config.yaml
d_model: 256
n_experts: 80
d_expert: 320
d_shared_expert: 0
activation: "swiglu"
moe_layers: [2, 4, 6]
router_score: "softmax"
normalize_top_k: false
routed_scale: 16.6
init_std_router: 0.0319
vocab_size: 19498
beta1: 0.9
batch_tokens: [32768, 65536, 98304]
steps: 5137
Below are experts of layer 4 (counted from 0) of a mixture-of-experts language model. Rows are named gate (a neuron's input weights, with its number), up (a neuron's input weights, with its number), down (a neuron's output weights, with its number) and show model dimensions 0-255. Each number is 500 + 40 x the weight over its row's rms, rounded and kept within 0 to 999. Numbers have three digits each.
Before each expert's rows: a language model's description of what the expert responds to. This comes from a sample of Wikipedia text that the model never trained on.

# expert 40
Description: Articles and determiners. Indefinite articles and determiners opening a noun phrase, such as a, an, his, several, another, numerous, two.
gate3:456450539434514448502478490522477502526465554486530428439480485505513463486500512526531545460448389466548496439437517455501404422501505531513507495483442510484459468512547507477516535589489476464499469487533550488534408544485459533581546474490508516445598424559542491549514499454496457497476521486477495530499499454503476519477570485499471459457471530460497496463526497403471494509504468518520507553450539427460557473548491444493456537535472523522530510531468481557492507533468498562483513437494498493498458471506539452515395497445476548407503466521511517500496420462510476463413454517537562548431497513495482522458536511473469468470446500489523471540508462515480539570623543508538432538457394518568534530505601523442530508464515491549507517530541566444501492551475514
up3:513499486464468485460514440545500552472506518500524454499477584473492466487510453474549508474467489479531525486470501493558412389516485502480497463492525515573528489494498556550510469568434491551549530499490568465529473499514468530555596402452510487536618481479490524486524476501516524546584478495463562467490474504523489448465524464455478495520442507492556561484521534505519539477468572483490525529473521530508492506482454430509456517603474549452515573526557517487500515487549550519523540554525404469484413478463469473435471485462549496561577479513492482526485435453602493504535500528575563577541483426528521504477512505520437546448502552454498444471497525588540519468530572469552426528498514464512502499483566466470523486516522563557559508567486566483554485514447487
down3:503500442510573500512438474486456524527546545566566473440498465468525540481546556467480464516459463500506471424497515486519491443516528522503513527480536486540451536482555557557500481571497447453496506448530536474449467380503442505485456496475535519507543507464450583522461494436556542519490447576429483527451479479530529494571519475498567546448502476514601522606534427504513441454434498438477448546496477468526458515528540443462438475495475458508539491511580515455457510468506447535533502562603496434495418520483387516428490480490501526472534502494477502501466446459492480500510526550458492543504513441487489510468487529441481526539467520467477548461475453568476444508392544489502421536506448472563586538529484484504560561495521479471497494551503498498518511505480512
gate4:498529468529520538539492536450469473540545493422447460462495517551509552552508460531502474453534516546505561567501586537566517439478520501411489505469511471493508498531410476524480450555468517487510442496485525428499461510560516507533548512507506525540541472469538481532449569532545527531487508473509497450484527520497482486483412523424539408471532557505511481519486530546483550471508422576601559445494436471522505523466513423538490453479527551479438469474473512568558490539448482465451489428567491491574444523511503570498496512508506469532462466487493447577466475438481379439508531446568577530510536482540509449489467439562531488430531507530442549483515505494501501541480511476471507493562526551479484525493527478474473451567461518547507419491505541449586501437537515
up4:494550503489511491405498528514445481527521522456492439523518562533534539527462532413445492478502553534510497488528507491489534503500487510435523473495537479550532508471427577462490482535491524508483487494436439390537489494460432499538527515538481481547522568570599539530511533461477548550549560466602434533558547501486520517530510490478372481549541534481515508477556490495449479465515467558541523478540517529517489522480462539523556453427499531501517473556487471530529453487462535595490534525491535441467450451485477506485369485558551534486532520484526497530590471485519506517594439480532521518558526457516517513428512455519559510509541537610419526452490541507538502520479505488486509428540516565542537449516501427513490566494495489446530459484472553502529523482472453
down4:488552530548526497464452607451484495534537496511507439485508463422459510514452453455474494492619472476556542543479496531515553527537543457534496487473521516444510527516506566478419449477480538515480506496532420483453417491558423520524521441570505434414511483544541434522478499482550536497542490536518589533472522445501529504482483529516467479508535530476518486463453520459500492522437429450481586517473506513464455476540497569482583474478472564548489553480476479458478535540462449405513464535559467505511496527446473502486538483549475534482523545429513495511488560436407484444580542508482506361504457473471515525484431474518539532525483460482506521524507478521497464507496543500568555571491506466511523452477525527467534531512427548536535533441480576527548502533493443
gate5:525489590471470446478481460471493486551466545552528403494494574547545512439520489551511474491443542492533402482500569508493494511485546473524454521472452416524512475472507458412544514469527488430453574454468511487517524538530516433565470438491484506477519490507539506545505458493566480525500460568516473502621497483509480496503561518559525481462526519542473478542466419491521495548533544459476563489492472485508553472547503523513589457453483503517431493499554416543483445556507466552564497506431502432503482463466499564483535499418476514411468561539508491476508511526507503536524493496562508481483506549489447464543434556495518493427483438516477432569496507473508490496471500476473471423436488471447516480493495446456517460594519532521401482493449526458455479474506400
up5:516567588501427514471460499428524467547475535501558453387486569531520507431557509545505450525479574434541470474525549515532537488515520487524550508469476455577563494470440508463569486472491448458534534501466495501538504596483507441571508458513420497422475500487489530463496442543533526530504503506425429482520514466501507518483573530498511492451561472526489479453530428481519515540539546478452567538493463492508558439529491503453533522505507515537493538557580461520454445563507510549481491531453494436499484461479526632484546491513550479440491525532558485481523437449511514469477507442520496470558526516462485466522386543483514518476529533546484451535463472477468529496514501547422479409501490476448512499478521426465540500512500495499458478412475463488519536482580441
down5:490451467522519482479598385548547512459491512467506479461509564491549558477524482487511509524474479454442569462465432503487564461483492508499440521497569527579476465495496534474514541509509470505504526508588466489498473477521536475487485542529512441473480507559478511474504472454438432560449505544408470472563485535492566548478518466523503580576438496561545539439477408517484486553487469550473491500462525415430555546610510504517457504519469437511502519533524496429463548507426520563491638522483546412484425550486465480482514492539495476447571526532445509521507456515478547488472523481477541513550570462552489506529494525479507555518574498493463476463502516483485504487497464554452511522559492499480505561536485432530498555443513489426548455497499479534430504491460521
gate6:551485468486413505513519500473553583413498505424452483539429516458469462557486507497472467441463470510498565485463582441534505502536522535489532570491520438472557523525443493476532452519524543542429460503500485459569410496459463456439479496469502495480543511522549496451463456482532467578488543466510489569504492494444502479503367435510500488497484476535561443467495459492510513464485459483550540483481457506414423496478548575493427501536482481522484570497472530524515534487497537509545494439531532581512481497525479381491433529499558541521456443497505502466465480445534506461509488514510561484503517486558503466553562548551502476505520489551499375512530411563560470555491499461546501577521426489502553507463525504535470528489494431567500525495524504501503478459499549
up6:547430462473566474537554489521497495474456465572519507558512428468521499396450483537448510586524531491504492497428488467489492522457535478511483491490455481480453482488542471412499485476495503474461483532576474487527480461518471482526572469556459485532451469512536463591584534466491468512483429479521537491503648536539511554515485523569464516489564507583444393562451487402488453527511559520554523557502484436517523485498536483490555586469517489560528501499483488425499484561489532483503493496453512497525505508523516474526473463489503533477469538451505507543469532541505478487491490479455537523490521533436463467470471511526489454510469451426527522508418464472534463522515535379565478464437505528421510525499414486424478511542493512513485462530434521509552587525503552
down6:559540515456513566452410453496529472518485546575527558455549480460523573565470547511511498521527509470515445533476474541505467555523540473477555472482443526439425435533547449548482506511512515518518468457499503464461570477485547513479481520525447564482477543494463517488513481525427413488422571462513519496467458476511581549468540491523532454478541546478467491507593515426485486507540496514509513549523570495551478447434524500448465494521477599498512441511409551490557484516497482472510462549504511490577512569503479450534466505521470458458454469509519451443537599547484467520520493405462524482493510495503556488492495486464521497421491473488485517578463539526526495527491457556522516505452489553476443515475514484519462619545445469430597545450494494490471516471436566
gate7:482491531456484588553499449553450504475497485465485497489546467497456494533512541526449415470493570528499481574504529464508449497431454531503482408518548518432527484554479444485503525502551496464560469513491488544509528437454507504507508514492503507499504490534477534538466601507478512522526528520459524527503521457444408521459594488508508576460507490505508541467490586361469446502558484525490485469493565497534464429516488472562453431546549475426512589510519526452520531508524496490488492502539408462518591493450570434529525477476531488502515496505460518587487510533562452505538510496447468456477464506507516496476496411506467531458482416483571523448487552594471550496576546559563570482479497484468436546493450530472515463452501500398516492512514513512478526516529534
up7:569503520461531593517487498538409478544452452468522497528553555521506460440511515538448532507469506520494472484466441500494484464470486454508549476531575565530471527474562499517518525549520491477521487557545463530440591476474474484528505546526510469477447532533485568574482442376382468466473556519433487549518454515500535520510530494498555568479459498536523469454514470481480451447531421458525388488492546580462502575490511503500475465525467456474526411473453534508481487476495453518520517506516479497510502396521526514503548545489493455507512475525490514508509541528483483488486481571461467559427511550526519522550587453483411523471488513494512489457536528513522531485501520519459553511542414517514519447529515548512487450469449603497529584543491562608535513534502472
down7:480468532489481525476500488447493628520468481455465489500522536586427461509549501432481460516520405489462457508507535477518525540529515499415443455480491466451451541474493560513479600503557525540460472522462565501564480500534472532478478501450509456476474539438464499498482570479491521505512437449498471509511504522486441519515423489514477550539476456473555480447519456527479481540565521513545555514466461506496464505531401491502515489569453374485419541442538511447452478604509519493465472518539456483442520514449642482485478416460458504454460524481536493509517496515473495461487556453525531495489554503526521496504498521471436489514485483495452584458489431517517520466480576507472546472490471497557565560507502554500481516498583454511559604498479503521548469495464520
gate8:493564523466482470454528553498452517533524541504384498454485520557526523503483461451530524564502484521483575579538552496477475485522543575514550431511525518568539535417529511579498463478431526525437507446478549538454527479545545552496524506485502460387487485394513455509457466505521500540494520518498462469455509474514508508530573511521496504479456484546574478534496475568511456492521442498570467513506491478534468516485490499462460547481516485512498473472505478518476478470554453469585473509494501504487594465494588456465531434522478490519502527541520550480523542466518494516555460443402447471431540530518445507505518581504505386483519550480481462455495454478488421559505481495510449463492540581507580507539491513410440472523422514553427522472496553535546485471544456
up8:532433520542433543575473525549493424468512541467548524462476384448496394486462467498495525505521483470517430453538496506476484484518470502468486574501542481429493418472444507455498502560525524525460409478473518392559540521537512498501490509496560502546561520516538519439555559530507491382503471466515526483534501519444542555441455519442527494532466563526491550486592497523539560518492562509473499479493530519511458467509434483501511535514490486507557510526445503511508479512523523485451499526522419463465483557536458549555501601514473389514492591461548483508478504558468507447499482514595525530535483434532495482468496508562441584472544492503570535503429504516509500539507560512470453515502541507411436501472495504523522548506527546447540492461505536460464498502500509
down8:488473513480521495463483449483561526523544556478492495499554545510470491538505581440471515524528527508527491492535450469527484479496530517480518523483454472489510552516457464414488473493396451491509507437478529472561478449574429507455461453497581489563494470456493481469562480547510471475526496464466474513461585514582454438486517445537528414454514460501477570539460594491439558486427528541498523517464536534500538520459485507479511493575402472499483496480446515484496481470479461526478456453496518540447532519512521543483522523481554442524448522446504471505394507558458501479529503503519502566519501459460548491479532454549591565527495467451469512555539524459565504548556461498510466609557429491474451444476464523509605459443477480476495574507511552494618519470521486
gate9:520511516490603535538509456562481456468505535486521524515536515588475491508484519498540568557439530468453527560504537447434516538517502468557467471565479457595497486414540458530465524459478473455507552421525451430550502460485437535451460558513454487476411510503466531532530526576464537521546515512524512527495464488514485463512534461467455454435511466513471482466479545450495522505501531511496465502490504547463433428479406571492498501517507510505551503501593533476498513526532478509460537434523505561545510475537487597513516519499550533475532511441455533452543527530479515478518523442583486483502488570585480432501568578535453467501459482542516443511477496483524419479548577455502487407453436518578475512500470413443530497506566532545528553515471493554473476528509492
up9:470562466574462546479508545468521499452511518533479482514482447437531453535479522582494558565451441462538508448430457492482441542531453473497539533496531500465525467517456469498525469550531521518520483496586478505529517467475473485447513454520546470544488500472482536540509562490475563627545499478465533465586418440479544477501448482481482518522490436553496464471491511471521455478481495495543482544533493506456477479524545498426497429505503506520495500515535532518484552483636521551479507430448510477508445556467408474439527529464495475580429481532459485523433522594495496529578512547446539505503535465462481536455534515507546531410582489493521531554495466468489519574513455532552488505522508440510497527507470532577472428471516400452479515464547522545585512538511468
down9:535556504500500491434476483508523526560487499464475556514500496489528459489468514537489454483492537499453488506467602509422443433505527470536526489477505472538471484556534456560483501515488477491489510493560487477512376451465481495520539484511540485523424436516477482534538570497492534495505511499463521523554497560549494464476531513436475570515482430431519502516462464557486548467450488491511446381487472516465517546491498494514532544528503551496506460560487483468501490538499476475517524512554459544496498512548442539393522544591469498445541544515506570426591469503464569497551485491520583462476407489575455487519499509466461420496502533488585437479547500463490575533456485501471531486421484459526571472483479477450472563586531404578421473522452457557497541514502490
gate10:510503512514510487492493490484532465544580555529489526445447492472477504593530517560483554484547461498579541524536502441457556490413493518453469525574553490456477510574404485544488505479478477525498497510547531437584509518492495501553578492466436537500498527510534526452552585543477487467533526545464572461502496488552504546476473504520472526492472468520462560482581532483546529547488503515491447525506514446534469583493456425491488492593450484464554561361460486549542471437492488492411480438484447518500552526561513482521498476506567472543463474526531555456502547549549487514560548491569501565595558473514580501536489549452485524481417470505494475490465508557513559476460510528520498440475550460520567551485494531528514570478500523475488554534519472457496486486489515
up10:496542531491484548503537558509428508446471547493418588558504492499491424512475453507529484499508503498449530534490495514509500498495504573495413564479518498475455572633502524461498453496432560520434567525548462519579463556608507524486498507518519437497587480469485523503453488504489433500472506481541559544485479460529505590528425449490450532475557450551523507565408445550525470455424433520506502449539518536511481453462559550514505516458499536502445517457502583496457474539511494465466438502517492517540528481487500440501465496475432597506475523488527530566499452451522484580466508437496495461503554544502470563492525521475432438508574465470485506478434521585441522517554452531565529561461545516498546525485503517506488483451481480522499511528476510480466527482492469
down10:522500508559485576512485505498490528450458467408517476549514495516468521455479503456502538536418547489417485578420512604478481488548551521525473496535517427482514542518526585444470542583524465481417477543460467584464459459486524468439478466467522430523548527505538502526486524503517544549491494527552528519502421495488495496505520523488482512512505507487541426472397436538468446484483543535494557514501417513477481450557501523492514456479518498532535516564523526545493495605509524455472497424484549484553464529493413481486497468477562542500462507477480497507528469468518476482506490539531566432459476475440505496477531478526465521499521519514473506547509546466520482465431534488490540488602385536493407535598479447561512483557443399537473496447495498484544520542497459
gate11:508598436508497443553506517521468451404452476560529493519513525451487499491562493480517553449483466442452571541457457459504527544534451534568517473490458497488512564478451584525534581498477541463476535551542499465477415565457502550553510432537572523561436570469436501518584469548454484476488523536526562567492475465502505511602458460469500550505448420467532519461525489473427555492491524485505490509515567506524507507494486570526467604550467472499606443461422516458488536522532394512489515508484510562531469500493431522489514526471524497487486468500514475456489493438529520501521503518479516573505479471549455505540470543463509475542422520449481516495554485564512574522573445464506500547525495506535486514489528515552516458499536509544543512515532445473544477522499564
up11:508576500518483455546482483479482510450499462583512525486458461555493513485506487554506500521476493504464529468407478548462432550607427528491485477496489459492504465513488535527519446532565540476462451500529476519404468557494586477528538488472556529585454538486470495509563463580491541528424529494493504484491472510470482485523448527490497550489478436498541613508492552467440521480497489546527530401475434542480511527506493537522516601439530503522561470545538432537503486541486360532523510488465506564513501442467421521463524506448517490529474452491488508451451460465578512606484490508492506456561518518452530480437501402525528579489490543457527537511518474562473534469448526414508492502446484531482499478446504506533459532475548503530535452441510474532475454469501464
down11:483614485511446489566501497494496496500525461508470427512503513464537532559509470481527417561494414498453488512467543529462512543529438455544450461516455589441511514470509521560560533468491487558460554443542521467443464452479449470545402477524483501470519453499409548520591473475484547553486526424476502504468531557454440529515488550480554528456426420516529504531578547551467450478498503474546481569477465508506534521516494514510536476465522470479465531479497521507496480502569445520532469575433545516473428508477458491459547473519460482558481474540528440524563527458556517530484438515563517518515463509479497512539496538451483477472569520539441453520524535582453501480499491443428484459527554570506422477406497504463483484501500472532496549513581504511546445521490578
gate12:480501497545451456510444567560479445520480437403514484428519534482492443499523525465514483473481569528553500478514569558574512513525513467453557544547543485431528563476522487497513479466538585513502544516504487505507493551484428474509495439469519528516482424545487489508484476524512488464508550520503474515448445550501491499416494492491409475540430455498484522510461515470496555544521463499468486518500513434463512520499447460570457516624474472503565553518518505484443441427525487497489532348553453487498533541456497477514464512515514410457512463517556533419487523503514536524499468489522546472429531490532570458547497498457447431599533507458524456474488483522584475470462488504553542471499527412564523443504534546545492537527561494484478544508487558525482462574480545
up12:501470535437494544510550493456517597460500501539484582547495420480492576561444464474498444474550475570477469502514485508460486408457492541507474475477428495528508495520469519520494492537466487535514443492499509499485494422535508534491483560490473520470523563462500463471482496482509496522446491435520513474562554520554559542525492531469526493507561568444450536502531503526510484493463451474525535547513505587570492451509529487417527471394453537482428499515490503510593545561393534464451518620470507481476468471542498565490512461528488547489454504467491517481483488499449501459487495499452534490537445500511420484456519529508553560430482506524485508481420508486492505464558443466510514534501485498422464516492444460459492455406432482512505431567484426471528551431617484
down12:474525467472495467513524549507508528498512448536471504512460456546516506490495501507501568473472542590513456528451500537460426440554462484508457483512493469491560478536514580528487584502471538463453505500549550451526475475515530554541507474477492426434571513459560507516465535537516495597474490482468489502418495487496533528466551512526473438484582563599538536465448488492564480571517543467549541430513467491546492431531520467453504497533463534510527524519524494467560480612464457465444469523488493499600433480586476471460583462563565515503464470488550553551460491475511436442464571502463498514475496538512451431486488463502507493506471437457476502556444521494482459558468512462565532508472495469504469503508477516454498458535446477585411491550505456401569525516522491
gate13:505518531479484566569521532491509475533490504537503608465505508455505494491494393487558509463498538514517529485523495503554492460500522541565507514515487491554466489513487486544580481529540529528449475499589489498586486489530420557505468587424565508476495462453517508512507566453533507474523469532388605543511468515516515495506478490448473511499500510412472485489473474477508467525494398496566504534517480481490474477470463456591437504525512445576531543470463470441530481521434421495515477435533512516542538508539495495546482456462465510487440472499488518495499497529518522583496520455564525503502561480518485522527568515508477455514456476441476439501487515452584475527485572420501449534512509515468500549458445513413452541482512569542563531518462578496501561540435628
up13:469476504490520489532509451524459445547573521580541538560543475482511460524487433504537517542499482485488485522487416470560583491447544556485523456511538462554555492519440452517556483548494515527482543448531532459529477447523431554459517508491533510518458453508447532463468517429495468497608465499375517601474464522512558525481516522493478528483469453564530429526501443444537455534446503577533513580477504509496523557482423517525499466480502426580533546446521503480511529512488509526550528518509477504462541533531510535542519484485491560485512542554541490502519528503518554590486475519484516555567570463466471503493595567462494527477510527479501476448575548456567506520452441485542495498529471493473552523497454494499516554475527503485523527511499491615459613484429542
down13:508467432513506574463491542567461496514526531522555468489529536480489538516522433476523531517476507526517541450434456565578468548539504495479429486488496524505502581507513532482484488483528479504458553480504430516448496465519424446542473576638551515504451450539467477527513529433517469483510520514414495551505502569530522478443559539506558550471459475582528543494458529513493458545448529511476535464420488466509511527444537577550447547474552426505511495502555524470514466499439483465486495582511435510518569507529573405449537508540491502448489527562533539494504525537540537536510447477497536540535554513465513452510498496511424495588525434486436546476581512528476491475519461449472412518462488511465614498448479515506473482473525532540466505511560517534473571491473516
gate14:492478508457436528420512527475460566543435486521444415530414531558468504447511498481499487566486483570487485478557507540530483468523540467552533545425523421522441556514462516499573475612505553529481429491552420552494512481483465582400470504476510522452477501472521511585526503466495484460467507435510532563516490514538527508533514528586499486454484568579550482403412469490470417437481526483518494517525517509507454456458485529522465534499451492504445497496517516532528506529597431460486467505499492586493527511508527499488524551515514503574540524508502502500488460524533410465445521542473529468407553538478489506499503502512460453489509493500505496500433510525514530528474489482539539536537516552514583469477500516522487419540466461521430440551504468401549484525490465
up14:485503486497502466470506531499434461554576564467463432520458615508447521545499453579477483498506458509521457536513539490450502443463499441419561481489511468532451560473467493477605542544533515519508457453509481557519536590503483525411436480440499445461481486523473453556507522450461535475489484501562457522463438528511504460477470401521441537470498497580599428478467471463459433542538504508490518576522463461508504500429524482466436471550499467458467465492553512566488466490574503483498486466471497548473512506472498458517511510402489472523464542471485470488488473446558499509542467510383439484436514522468507567501536546496491479551501479499540481467485490468492526481489513490495545491465503534456527519499544488497453449651447460539457452545472531473451508539479514
down14:451502519451459465445420496541462518523492494473505530553418431483490568527459498545537491537503500443467477517467535522509499552400567572569503461446458520449471499519496535567576532491527454522486479526516525511537516505501448502443403550451516469436514495481541519526482515460451517529549482579551460562550451544453540509519508558497489524503543525490527511440522450527431492473486476506507483567571522458497551505493448493464527550537491446497498485521472472536534513512508455471495529487514528603444487513459461585483547443444611525545510423442434463498456526469461514543400491590446440469476477540567530494477564480575485511458522501511484524480462477480468518508461502493542466501446510547453512481484378453462486492509532519481453459460535423532519555476500498
gate15:514488457528559507473497530545485515539460468512516532551532531509536513518525542468519494470442536509511450499497456492517563445449530510486539611446453539511494504520504497435543580491505501444564470486421444558524547450471482584473526504515500514498449415532492624529520459474509518519516543434512530524457490447523518533521482426535523484498514510501476470507501487509520494482504445467496526469504552571516501530512585488533532446548528537405557434481447419508493425484523522465501492496503535611510552561424561514523482457543524444444529436515492411489530508484494477548546550538455475541388457472498477458544479516516530539542541506446432523463545553418545542555520433442430544516560465527458498481487497445566511475551537496501523479509482454547460505501543464
up15:489519547517546473473638518447525501571471457509523475510511528553517551442374502544527479496539499519520462514581549458588555454497518501510516505481543459514523496560544546516490493486561498518540507470450440523470506575536565575451460515508495512471445444460492493457500526493501531515547439521431509415513430488491527503481562530511504566514529514542463498440460538495570527540560446496499488457551469433480473534485505511533472461469579557555490464543500514507445474526570519481546510504507514554497539489475522578499478480529405443515468494477525506497478587641533539528480439473513486482495455512551461431461498505523543507469582567488547513495538511454524442528445510539523484542556471570489521524526450477463450554485480518483509510463552533525492579505435484
down15:535473435505468495507441504491433509523487521527470443451503502519556560490529448465470538499483550501545452513517510480498452490504542469480536446586520448550449520503564556577505541496507478546480490536518480543497544448525538497538482513488485500545539509522475549481470436490504479541534541563457450418527461543445495501435475503506497490481501490525446441464616494537475465517516550501472537544480557464558457538594572442455500514514547494514525529514545462564448611490567544535561622413472466545479482550460484445523491534441525540500494501529513458491544491517491505469530492475475567432484547464423483476533488473476482575499524563523475547483485449434494486500493509432472487500514589492450406476472472496464402556507586466512546486551559469552481504468537480
gate16:511541412520558461517441597492458515533511506566485531540497478495491521497451464497489489489465509615385470562443565508507512552503496526560537443532540489441450494476460485476461507448471516437472480488453487460461429459525506506477523457492566500534500537477536561473493497549534523594450506375472579547447552501498472512595490506540413473501527508526479458477494499528520458525518536475581530480433472488474534448497455518548522505569499516491452445479541408463521569543528450515516498530492461527534481479501395503481494480441525471486477451538520489466502544465511512536528496504495481544470490519548442449585481487500505445526511472424526471472441500536558487539487492480553449525486526513513508473462411526576490466488483529489536463446411453528519411523534463
up16:501504455521464447487516511532449452554467523538574493518547447447523477466476406509482531414514492555522488483477469466550519482457480498518513489457507521459485566502507572538643496478547525475528514505491531491500461535503482535453500501481519491541493507537482578492440452564498466474529508536493515498519551476519532469526497539476527489481451482456446600493522556567539518485506538487521496513450495465459513521481433626542468552552516531436465497545526467460543543516499423480545523474501459563491461490471501475514554498557553422544515461525512459488452555512514522544503546504533498489524504480553489524556461544435495452558466533451447544571417482417541503499548469370472483569485444489451408481524494492577450494521464557473489524464442441540554468501557569
down16:530503542504433538438525470521515534507488478492503519548493490479567529464511485473478444501513490485436486469458431518583478538546491502526524532522506577425510432521490472519467521474530482386551416528584555517491485494511517508521480507460524494476400544458455524538450434534562470476498523484490544479418480485441490501496529579548491486578522484442558421586549468522564465493537518469597428558508487566512516535508509542542457558485499562512463442468486509479557568481450477514543487482507505520528490453464506398480551520510540508536505479504510497516518537475523431479444485513469432477464522545496473528517489479438462498553486508479449593541446516524496439514491492493501509438553526565485510486463564450485522422459453515411617441514547475471451514519463487
gate17:485472489527527451488496528499498483469536514566488448465498519475526469537557493541511491491447432528519475475568507493517460404475584546540494457508404562566483556481551551512516559578487475563540539416485454475518467529465539539433474448432524472532474528587505422509560476530542460537555525486473537495490478482472534483514524463496480520519492509501497569508507473436497581537469532512460513523458506512372496546525483529464512454522548490500501502522481423461511510465461481492575503557503508470494462516547490532506525500499533513469488535517450488444487510509571601569484433496498492516538522469484415548581556517475523403541437538526459483508529485458507473540565465536396539535462431512519583528533517472444510466513520513543525573460521541534568514585443505
up17:513466443480603412530455571466497552403472447506499501561451438452515532510452481525440520483478498479464514511474509473510554522567431494520482440544485465496522500516487455532464535489532546446497505597521545495492487490483558478485517421527502437636530550502478553545545485587427534545490545520471475572547429514516510451514453458438518539513498514497504559481502531481494546471485464518489481416483513454538495570466517544543506540529463459411533512516485509505469518470534548556540488508535486552507512466485399499492517600508558484564538411485468484503503507496493536509480488504438526482530413492474485509440558478496534566551502530491550480470524449551478547454521427493517514476469474491556494510467556494597469477488534481451545535436549513548523440460465504
down17:480505502514514500543443491587512551471516532456552443500504537469469452512506565533551490549387475562416530476442546610415575471440483497468508472515477548529587487514542490491497496478454519504507542526495458449564491492525498505553513533463528475609526531485475511445519426546498497503497523472565543509481589486548494521478492503480505528445506475496526449569479543598493490437522540543516462503556498522500515509536493539508560470431497491481465524466507565487469441542535527501554457523478524490445504459464481535437521429500491494513489549552548502483500476516558519476521477531480433497553388452523453484510505500513478470566482591466471535434475447531480547510543551452500533520596501471483441488515520533460537454568473546509464566453411487491527465539585490
gate18:481531465480499508487489459470525472512504490488547495529513483532490486516423460488527549545507451460475551511513495574496520494477484498553460492519525435543511530493514501543478444473476531504506561434545509494454502498488479556508578454402407494553486537478434568457561579504505521520507476503478494507502458483439535510502458462472510517477466447563523476431637530548534555497522437525538498513477509465473494477538519531500488474645540426503545463472489512449548514523524493522482523539436412507471478475586426498520493494477516510453524416540454527450482512510590518524619485500517437547528453494568443563463467551431432472550450533489482529540487490598425570577535516512551462482486491541594484521488498466527521478476499485522520533481526435493502462494479498
up18:461440527458559428519423477459422510418549498510528503498502494509504466540566564582476435497466403480534476490504502471536502379503454438444485502506487575511532463547517425510487502467543456522512510487533517432500502555534545415545446498533469439467533509520518420540545531522524497474532521522515471488451461498564451491480575503497504434510505482477572520546545577452444492514500537516489481522477536473505486498489511468464488456460533580469513547471502550583449514472490571490525473375450496421499506554471546458445511536489458435487481526515452500540531489552500490411517518496479519475550449495445519493482530500484604529492502461569581471471522499431509511461486473596605521489459484463543490502520497516439498480489542479463478517518495560519498518460469487
down18:521463524524551524505508557492494437508461482480538491464508512542518489515456498473482534563470533563553474510460560509399540423469500549465505448497511435466470496470486519415505517529540526502488493532540530480506536466547488546412600448546512573476525559510532525521502463451438493556482470511509441542502467548543533558548550460508444419509548528543562510445490502453438502430425497506533551476442456518513521542505412450494505467507502484514463478527480500447494489578474488470519443433545484437501496419501481526551454492527481536435440569439534444471488548549488422549535506488524550500528485483491571523485513527489563465505450477485489527500459465381492505583497472519499532500490484550538622552509479552565520534464510516493478560426477517520499422518554531
gate19:457497539556504507497430481537527498575511470451465492503457543528502516495502488489404512447587434591498567488510518470471502521523559472521558476470543471486555476514567460490568529482496553425566485543488511560508487486516520520481517403507448550578500485421485483456468542580510510525461541524477467483445496475561484523507448521497467413467504491498551456529538413467499526520548539600498524431490497471465515490526534455547502549473415450521546507536510501507501506465469403504538514627448509544470476567478522480520492492523512458529538495454503446547474497452490507546514521489458499487529470427465558582521552516489503537528494546542461532509491478488511524479567528500544544532472492446589464449497543544547510587538509475524473495460593539570492440563513457
up19:490437473508554425524428506531529496487503409468511480554499475486477487495457553477543472512549533444523423461517490518507449481490477542535517415476431526513533455456535391486538460517425427433512532539580508478504455484515411499492480480502512495461491436475522516537517553441475488456457486491532541493461537553532552498472515540546504570496528517470513420539487474516554382558497516470526478505507501476543520452491537434409445456504504521439485493481508511394512585564514530500463488459517482506498475445573488520454533501476431589444510554527499553508546504535452422424509541471533501521527517540515417457540484493467469492468519440491566526565508535462516440527510506522522487463419498554463549518524413430505526507493522494464500422575473508521511487493502513
down19:539479497489525519489497548526505594458482492572425537500511518532452519526430505495539487511527632480444490564498470513536524475505463508469509547534501440420532479438486550469404541537504522531499483568512528476559456481556437500540498526514619590412514525527572513504479538480492536524519554449521587466465472447469452572441488496471558527526524542496405527539463526549554459502478509520512490480500508512483493579480520538562547470490552465486519514485523566447467466500508497429461517485567511535550510505485438531524528544548545562508467486526521516592530542497479432576531529486503484477491468503567456503531501539516484507479515435509590418575487543492534457504486499439468518406414424481471530517437484510490469480495476480481510499541509515469521467464485457
gate20:513512496494579478502412524557484493516483479541494518478512473452541469558518515542403525501508453512519421528437425520515523423548439569481490529514409586448494473486491556544525547528439500469506502455555520450521524538459566445510530479526421446511515523551528472529545520484448534568438539523473521538509417503507558506479483469447573524503487526535520439487613541475475454502535474518453522518431476487435544547520539517532460520510519540453577470521465598487504512502548542554446504451471513485516449521453487436513452500523563460477452506501463485524462469459584539453532527524504596471530429497459523488489472551468561429477500500535492553588551482520484556540507486508476474470397453469556508543518548528496535470526502509535544478458513467498544502460526492
up20:492488541524433538513516384489565455535497492486513500494483483548514547455469497481596476468524511471544495501484520540545502590498514474474526526480592492480469529498537463508510475491549481537570545510512494525496551561496493513515433539465480494472520456503520505488392480485495473423540465490519436492542522468504559516483502521484518451477494483401419500489501499547494570491516476476559492537572502432544511469454543491535480495487510449541476486502508353537481492481456503462496468518492460508525483450441569542513501463413514501525496435500512457533498512476525478533517551494609459485387574505522544448543489483532452588545544542495486470493470529488490525496446420512504475488629528562387442479465438506526492560440510466535452451469528477507457558536501491
down20:546567500515527523528543617442497472464431518496495478475494494545473557423539445421501513519571562506478532557501488463535527566496562498492525506504524494516471480512529558447570515465514529509529461486522407524439548457544504497543469476485595507514557506481502454492408529531507474445492497511446555435497442552560497403516546476494493451492511528502471489483460497504543479491466450597531540463494562474539502485493454512519467500454504501445529595479454438592503522464499463503536459481497496498572505466521541485517463509468523503482495528469504494554505522484444382536452491457513506526535517482483556484522517489471539619500565495475401476522547547533508451476479522399577512530531507523551428494435546544493411515428458503503484452486530494465477498507457534